{"n_layer": 18, "d_model": 448, "d_shared_expert": 128, "router_score": "softmax", "groups_per_token": 3, "norm": "rmsnorm", "grad_clip": 0.5, "seq_len": 1024, "dataset": "wikipedia_en"}
Below are experts of layer 15 (counted from 0) of a mixture-of-experts language model. Rows are named router (the router's row for the expert), gate (a neuron's input weights, with its number), up (a neuron's input weights, with its number) and show model dimensions 320-383. Each number is 128 + 24 x the weight over its row's rms, rounded and kept within 0 to 255.
After each expert's rows: a language model's description of what the expert responds to. This comes from a sample of Wikipedia text that the model never trained on.

# expert 31
router [116 122 128 125 163 111 150 111 185  92 121 170 109 129 169 133 126 151 115 134 126 102 115 112 116 157 148 129 114 104 141 135  88 154 131 151 103 131 104 131  96 102 111 125 105  53 174  86 110 111 154  96 100  84 153 153 149 134 112 116 140 126 104 145]
gate0 [159 131 142 155 136 115 107 121 137 131 128 125 127 130 125 164 144 142 120 138 137 137 140 145 147 165  82 146 102 108  97 126 134 123 112  91 136 144 172 122 144 131 178 132  43 124 120 118 133 132 110 123 125 149 141 141 161  96 136 147 170 116 179 112]
up0 [147 124 152 101 145 118 106 152  76  98 107 165 135 206 156 139 128 103  82 141 125 125 149 109 151 165 163  83 152 137 119 112 139 149 138 154 145 177 137 124 163 103 131 132 121 129 128 113 127 128 156 108 138  99 167 150 146 127 120 137 175 149 122 119]
It responds to: Copulas in definitions. Copular and perfect verbs in defining sentences, especially "is" after a bio's opening parenthesis, plus has, been, known, also, not.

# expert 33
router [108  82 143  85 148  94 120 195 126 135 144 117 125 124 141 120 137 132 151 124 154 112 130 127 118  81 104  99 122 132  90 169 123 146 138 107 160  91 108 139 106 103 138 124 206 137 147 109 103 104 133 106 105  87 124 127 154 110 121 149 111 163 145 114]
gate0 [133 180 153 127 156 124 126 173 120 140 135 116 121 159 137  96 129 164 128 114 160  91  87 135 129 163 167 116  88  86 181 133 127 151 111  86 116 124 105 138  81 120 115 127 170  92  93 131 113 157 120 125 117 116 108 107 205 146 100 154 131 153 137 124]
up0 [ 92 112 150  90 177 154 102 100 137 121 157 109 161 165 101 113 135 136 104 106 160 128 131 132 177  97 135  70 106 119 129 164 134 140  94 109 126 117 129 135 143 150 136 152 111 102 117 159 117 124 106 102 143 182 151 144 152 116  55 120  80  90 119 122]
It responds to: Determiners and music genres. The, this and a before nouns like album, band, film, and genre words in music infoboxes, such as Heavy, alternative.

# expert 21
router [132 116 126 130 136 138 127 145 165 151 132 154 126 130 151 107 104 136 166  90 147 116 138 121 130 115  89 129 155 155 128 115 153 180 109 104 118 156 105 162 101 158 134 165 106 125 131  91 161 111 127  88 163 111 152 113 125 121 118 144 141 126 135  96]
gate0 [145 154 139 143 141 118 133 115 157 138  63 146 122 186 121 141 127 140 112 126 124  80 110 108 112 114 103 130 104 145 110 162 138 136 164 126 139  89 160 125 127 126 131 121 102 123 120 162 171 143 100 114 128 109 132 124 166 111 157 122 165 112 134 116]
up0 [170 176 130 101  76  83 131 132 155 127 152 126 121 140 104  99 157 176 137 137 100 141 114 143  87 115 140 138 139 128 145 154 133 100 139 118 123 123 134 154 134 144 123 146 139 128 116 134 118 103 116 165 102 117  81 170 124 112 164 141 122 128 142 157]
It responds to: Digits in numbers. Single digits inside numbers in statistics, coordinates, vote counts and measurements, plus units like km, sq, cm, mm.

# expert 4
router [122 115 116 139 118 110 109 116 132 124 104  81 173 100 142 168 130  76 108 124  64  76  88 118  79 159 140 129 171 146 123 124 120 117 118 130 167 177 115  94 155 105 119 130 162 166 129 131  92 107  89 124 107 119 119 114 125 132 140 123 134 155 125 106]
gate0 [139 132  69 100 153 103 132 120 114 178  62 102 118 130 145  74 121 116 119 122 112  96  85 106  81 136 114 131 164 110 135 134 134 197 169 131 175 135 133 100 176 149 160 112 109 131 124 161 128 115 154 135 125 135 109 149  95 150 129 135 135 107 114 128]
up0 [127 145 167 152 155 136  94 106 145  98 112 106 123 188 172 152 148 123 134 152 140  95 145 129 112 144 123 109 114 134 138 121 108  94 139 114 154 129  82 145 137 139 117 122 153 113 124 127 177 109 142 153 131 134 128 141 125 163 152 137 129 147 147 141]
It responds to: Mid-word foreign name pieces. Inner or final pieces of foreign, often Italian or Latinate, words and surnames, such as st-or-iche, Parm-ig-ianino, Schult-z, Keppl-er.

# expert 52
router [166 109 102 179 127 143 123 140 105 121 138 138 124 141 113 119 102 148 133  92 163 115 124 136  73 141 109  79 135 109  82 103 117 111  99 180 117  85 142 151 149 127 157  84  94 101 135 131 145 141 128 177 176 122 127 112 131 133  84 102 132 104 127 130]
gate0 [140 169 120 158 172 144 156 107  95 136 123  97 147 114  85 124 155 149 141 133 110 142 130 160 115 132  95 119 136 138 116 106 124 111 138 121 109 114 101 104 162 155 155 125  87 121 162  97 141 153 182 106 140  96  80 143 106 144 157 122 152 114  81 120]
up0 [126 129  95 104 125 154 174 109 109  99 121 160 137 111 142 105  87 173 138  93 114 110 136 155 129 107 131 110 141 141 130 164 196 121 129 117 134 117 110 199 141 131 113 136 118  99  96  88 115 138 124  98 154 144 129 104 124 138 179 122 103 153 131 120]
It responds to: Section headings and table rows. Line breaks, == heading markers and table pipes that begin sections or rows, as in ==See also==, ====Group 9====.

# expert 9
router [170 109 116 112 163 152 143 115  87 108 113 102 118 142 126 127 169 139 124 157 104 117 113 110 135 111  82 152 156 130  93 167 131 136 133 152 136 130 105 141 158 129 133 114 145 133 127  92 107 134 141 103 165  79  93 139 128 106 134 108 168 161  97 152]
gate0 [159  81 112 124 124 146  64 160 158 151 103 139 110 140 146  87 107 120 140 145 112 123 131 123 129  92 155 205 119  99 171 167 122 120 140 147 123 148 112  68  90 119 124 127 170 131 119 135  98 127 145 169 154 133 135 160 160 158 142 139 154 159 100 117]
up0 [107 184 151 136  83  78 113 122 150 184 125 107 135 143  87 119  62 144 143 107 137  99 145 102 131 118 144  90 138 116 118 118  87  96 141 144 101 149 141 132 151 113 157  97 110 128 136 132 167 195  83 112 125 131 136 143 131 134 131 143 149 128 140  87]
It responds to: Military nationality words. Nationality adjectives and military words in war and armed-forces text, such as British, Soviet, Israeli, Army, Corps, plus "the" before them.

# expert 34
router [155 145 122 144 130 152 184 130 125 136 115 171 168 138 144 127 126 173 101 127 118 179  90 162 112  95 125 184 143 124 153 139 127 124 119  82 123 142 139 166 130 167 137  98 136 111  87 128 114 139 140 124 110 108 117 203 166 129  96 115 120 148 178 136]
gate0 [132  80 144  71 166 137 139 117 185 127  87 149 148 174 160 157 103 100 145 139  95 112 135 170 123 135 120 129 102 103 153  82 164 103  96  88 111 102 141 102 166 115 141 133  75 127 110 136 111 128 144 104  79 149 120 149 125  92 102 141 134 129 137 126]
up0 [103 122 101 134 124 106 128 152 143 120 120 135  79 126 143  85 122  83  91 199 182 144 135 147 145 105 116 132 184 105 176 129 138 128 121 179  84 130  90 111 133 116 132 140 153 112 127 129 127 119 105 110 141 114 181 115  94 106 131 132 172 106  95 107]
It responds to: Political office terms. Political words such as Democratic, Republican, Senate, presidential, provincial, Prime, plus dashes, pipes and "the" in election tables and infoboxes.

# expert 35
router [ 84  94 114  77 121 161  98 107 138 101 157 114 106  79 114 125 113 131 128 149 127  75 124 146 151 158 126 129 184 118 124 146 113 131 137 108 134 170 134 104 123 138 185 188  69 119  88  94 155 127  82 138 163 126 160 117 132 158 111 121 144 116 160  85]
gate0 [108 145 153  85 101 133 132 140 102  97 169 115  96 152 137 148 162 131 124 143 141 112 126 127 135 118 100 123 147 176 120 111 111 134 132 171 136 147 126 157 117 147 171 130 135 110 119 119 121 112 129 141  76 119 149 165 134 117 108 134 144 131 157 163]
up0 [169 148  68 166 136 120 136  96  99  99  57 106 142 112 177  96 142 108  96 111 104 124 115 161  96 150 131 159 125 147 121 113 107 140  98 118 138  85  96  98 183 108 133  75 108 103 118 143 125 119  97  90  98 131 163 128 124 128 132 122 125 161 104 140]
It responds to: Numbers and measurement units. Digits and unit abbreviations in measurements, coordinates and statistics, such as km, mi, sq, ft, %, often inside parentheses.

# expert 20
router [142 113 174 169  85  87 108  76  95 113 111 133 129 107 177 156 117 107 130 150 138 148 140  98 151 109 150 187 144 137 129 126 143 117 135 101 108 132 163 120 153 106 124 134 109 126 128 136 152 110 118 165 149  88  81 127  95 116 147 121 112 121 149 132]
gate0 [124 132 165 117 107 123 116 111 138 147 102 174 151 162  98  47 110 136  93 135 155 104 133 118  77 135 157 144 132 146 110 158 152 145 136 134 179  98 169 126 126 126 166 120 160 113 111 159 109  99 142 147 117 101  68 140  91  98 105 143  94 167 158 103]
up0 [107 110 151 144 128 112  93  96 118 155 119 140 147 122 170 174 146 151 193 112 142 104 129 168 130 156 136 129 164 140 136 136 126 158 131  99 110  96 130 121 115  89 131  74 126 130  97 156  93 135 111 109 124 157 144  94 144 101 106 150 130 165 128 160]
It responds to: Word-initial fragments. First pieces of split words, often Latin-rooted prefixes in medical or technical prose, such as trans, ar(ise), ren(al), sub, con.

# expert 43
router [102  90  98 145 144 105 172  86  84 134 118 107 152 125 110 100 153 170 129 169 134 104 144 132 158 144 172  85 140 135 178 139 162 173 127 130 133 121 106 142 109 109 120 139 114 143 151 194 158 128 132 121 103 114 125 128 149 135 127 133 122 132 107 192]
gate0 [177 174 126 142 150 101 102 148 105  74 104 110 130 127 123 119 104 129 129 193 134 140 108 104 161  91 106 158 158 113 143 148 120 141 102 137 124 144 166 179 131 114 100 117  77 164 126 141 137 150  84 120 124 106  87 116 145 125 108 107 164 101 107  85]
up0 [120 112  98 115 173  90 124 140 133 138 104 122 139 160  87 119 129 140 137  74  98  99 144  95  93 151 133 167 110 137 104 136 162 134 116  97 144 127 128 113  99 121 161 147 162 110 156 120 133 110 150 125 106 122  89 117 112  95 119 102 127 109 170  99]
It responds to: Action verbs and prepositions. Verbs of action and their linking words in narrative prose, like went, took, gained, generate, closed, and to, due, with, through.

# expert 47
router [ 90 126 121 114 105 135 114 149 145 107 145 141 150 128 138 122  92 177 136 112 150 167 129 107 154 115  90 115 114 107 140 135 108 116 136 112 178  95 128 130 111 122 110 132 114 126 133 130 165 123 118 128 149 154  88 156 107 129 141 130 167 126 144 140]
gate0 [163 146 114 126 145 142 114 125 160 117  98 171 147 126 122 125  85  74 119 118 138 127 110 137 154 151 129 161 136 133 118 108 108  88 124 116 112 139 133 136 124  94  85 126 112 145 151 134 126  88 142 113  96 134 119  98 125 111 146 163 137 149 142 119]
up0 [134 136 125 120 105 160 139 104 170 136 156 122 102 127 119 130 110 104 153 112 140 120 132 114 102 116 146 161  88 126 134 102 123 103 158 155 156 104 112 122 163 106 113  85 131 148 145 144 140 113 109 154 112 158 108 114 139 114 122 131  95 176 103 182]
It responds to: Line breaks and headings. Line breaks and == heading marks between sections, list items and infobox fields, plus negating prefixes like non, self, anti, semi.

# expert 54
router [158 131  92 116 122  89 166 144 105 142 162 108 109 152  91  91 127 134 140 139 127 135 123  95 149 122 117 145 133 170  91 140 138 138 142 106 139 121 104  93 144 129 121 145 155 108 148 179 146 104 163 107  71 100 154 140 177 133 118 126 146 123 139 116]
gate0 [121 121 148 167 123 109 139 118 142 129 136 121 140 134 135 130 109 143 108 116 157 113  95  87 176 129 159 124 131 139  93 120 126  87 129 116 118 135 110 109  98 123 122 121 115  79  99 117 164 180 114 114 101 137 145 107 177 136 166 155 133 123 171 175]
up0 [135 143 160  76 153 152 134 121 160 132 122 145 145 176  72 147 145 112 105 114 143  90 132 131 162 122  80 135 144 122 121 131 107 117 162 108 111 142 115  73 155 155  94 126 133 133 141 104 133 127 163 120  91 141 102 154 103 126 127 139 164 143 130 125]
It responds to: Title-closing words. Closing parts of names of laws, publications and institutions, e.g. the ) in (Scotland) Act, Gentleman's, Commonplace Book, Academy of Sciences.

# expert 11
router [156  96 122 106 155 113 107 161 113 108 170 133 114 155 139 142 156 141 124 154 147 153  95 139 132 105 165  95 120 104 113  91 143 123 149 108 142 131 142 123  78 106  99  85 126 109 160  99 174 135 134  90  88 134  76  86 118 125 100 112 121 135 118  88]
gate0 [130 113 138  90 187 152  89 124 126 126 106 161 121  81 127 158 159 143 120 128 127 116 136 142 111 128  92  94 110 104  89  86 108 130 138 114 139 130 156 136 128 112  90 145 128 147  92 142 144 127 105 173 134 169 121  95 137  92 101 135 114 150 161 114]
up0 [117  97 126 117 133 181 147 136  99 120  95 113 124 118 174 112 125 131 144 155  62 117 100 111 163 153 102 110 172 115 156  95 121 138 150  91 133  62 122 127 139 101  82 139 163 159 140 119 107 149 113 143 100 136 141  86 166 118 110 143 103 188 155 141]
It responds to: Media release vocabulary. Nouns and verbs about films, albums, songs, games and books in release or reception sections, such as album, released, review, closing quotes.

# expert 41
router [118  70 140 109 177  90 171 130 107 101 125 149  99 145 165  97 110 122 129 154 127 141 102 106 120 122 128 108 118 104 172 124 111 122 103  83 113  83 118 138 134 139 129 104 112 138 169 128 129 123 105 155 100 115  72 130 129 104 130 117 120 144 142 127]
gate0 [173  79 136 135 105 105 129 129 141 138 133 186 168  73 139  90 133 128 100 111 112 157 110 115  97 150 156 132 133 124 144 156 108 102  99 123 135  68 146 150 127 115 149 111 140 126 180 131 167 111 138 132 155 150  87 152 127 127 115 148 137  83 132 143]
up0 [134 104 129 139 148 146 128 115 129 133 153 164 115  88  77 128  66 121 139  90  97 118 104 136 101 117 153  89  94 120 124 117 127 115  91 164 137 115 121 138 120 124 113 140 146 120  96 127 150 122 113 166  93 114 135 116 114 107 157 126 142 131 126 129]
It responds to: Quantifiers and word stems. Quantifiers and adjectives like all, no, any, free, good, full, often opening compounds or taking suffixes, as in goodness, all-powerful, safekeeping.

# expert 57
router [119 146 118 139 107 122 126  92 120 127 132  92 152 146 164 181 117 135 130 107  91 125  94 100 112 122 137 144 137 154 179 103  83 142  95 110 113 162 103 109 152 137  97 120  59 138 129 145  80 138 115  97  98 101  78  96 131 113 158 157 146 124 144 109]
gate0 [169 128 120 173 117  92 134 121 145 122 125 122 112 118 128 133 109 164 135  88 140 123 169 113 129 150 198  79 192 138 136 109 141 148 157 109 152 116  83 115 133 190 105 140 135 146 138 106 134 132 142 120  92 154 129 147 139 101 114 162 112 156 106 104]
up0 [138 152 119 135 107 135 144 147  99 120 100 125 129 156 167 104 108 153 173 134 126  94 142 166 135 133 145 138 130 141  94 104 113 139 131 137 126 112 158 143 116  81 125 115 153 149 143 162 117 119 150 106 104  93 117 157 195 170  95 145 141 104  79 149]
It responds to: Surname word pieces. Pieces within personal surnames and names, often after a first name or initial, such as Met(c)alf, Chamber(lain), McC, Bank(man).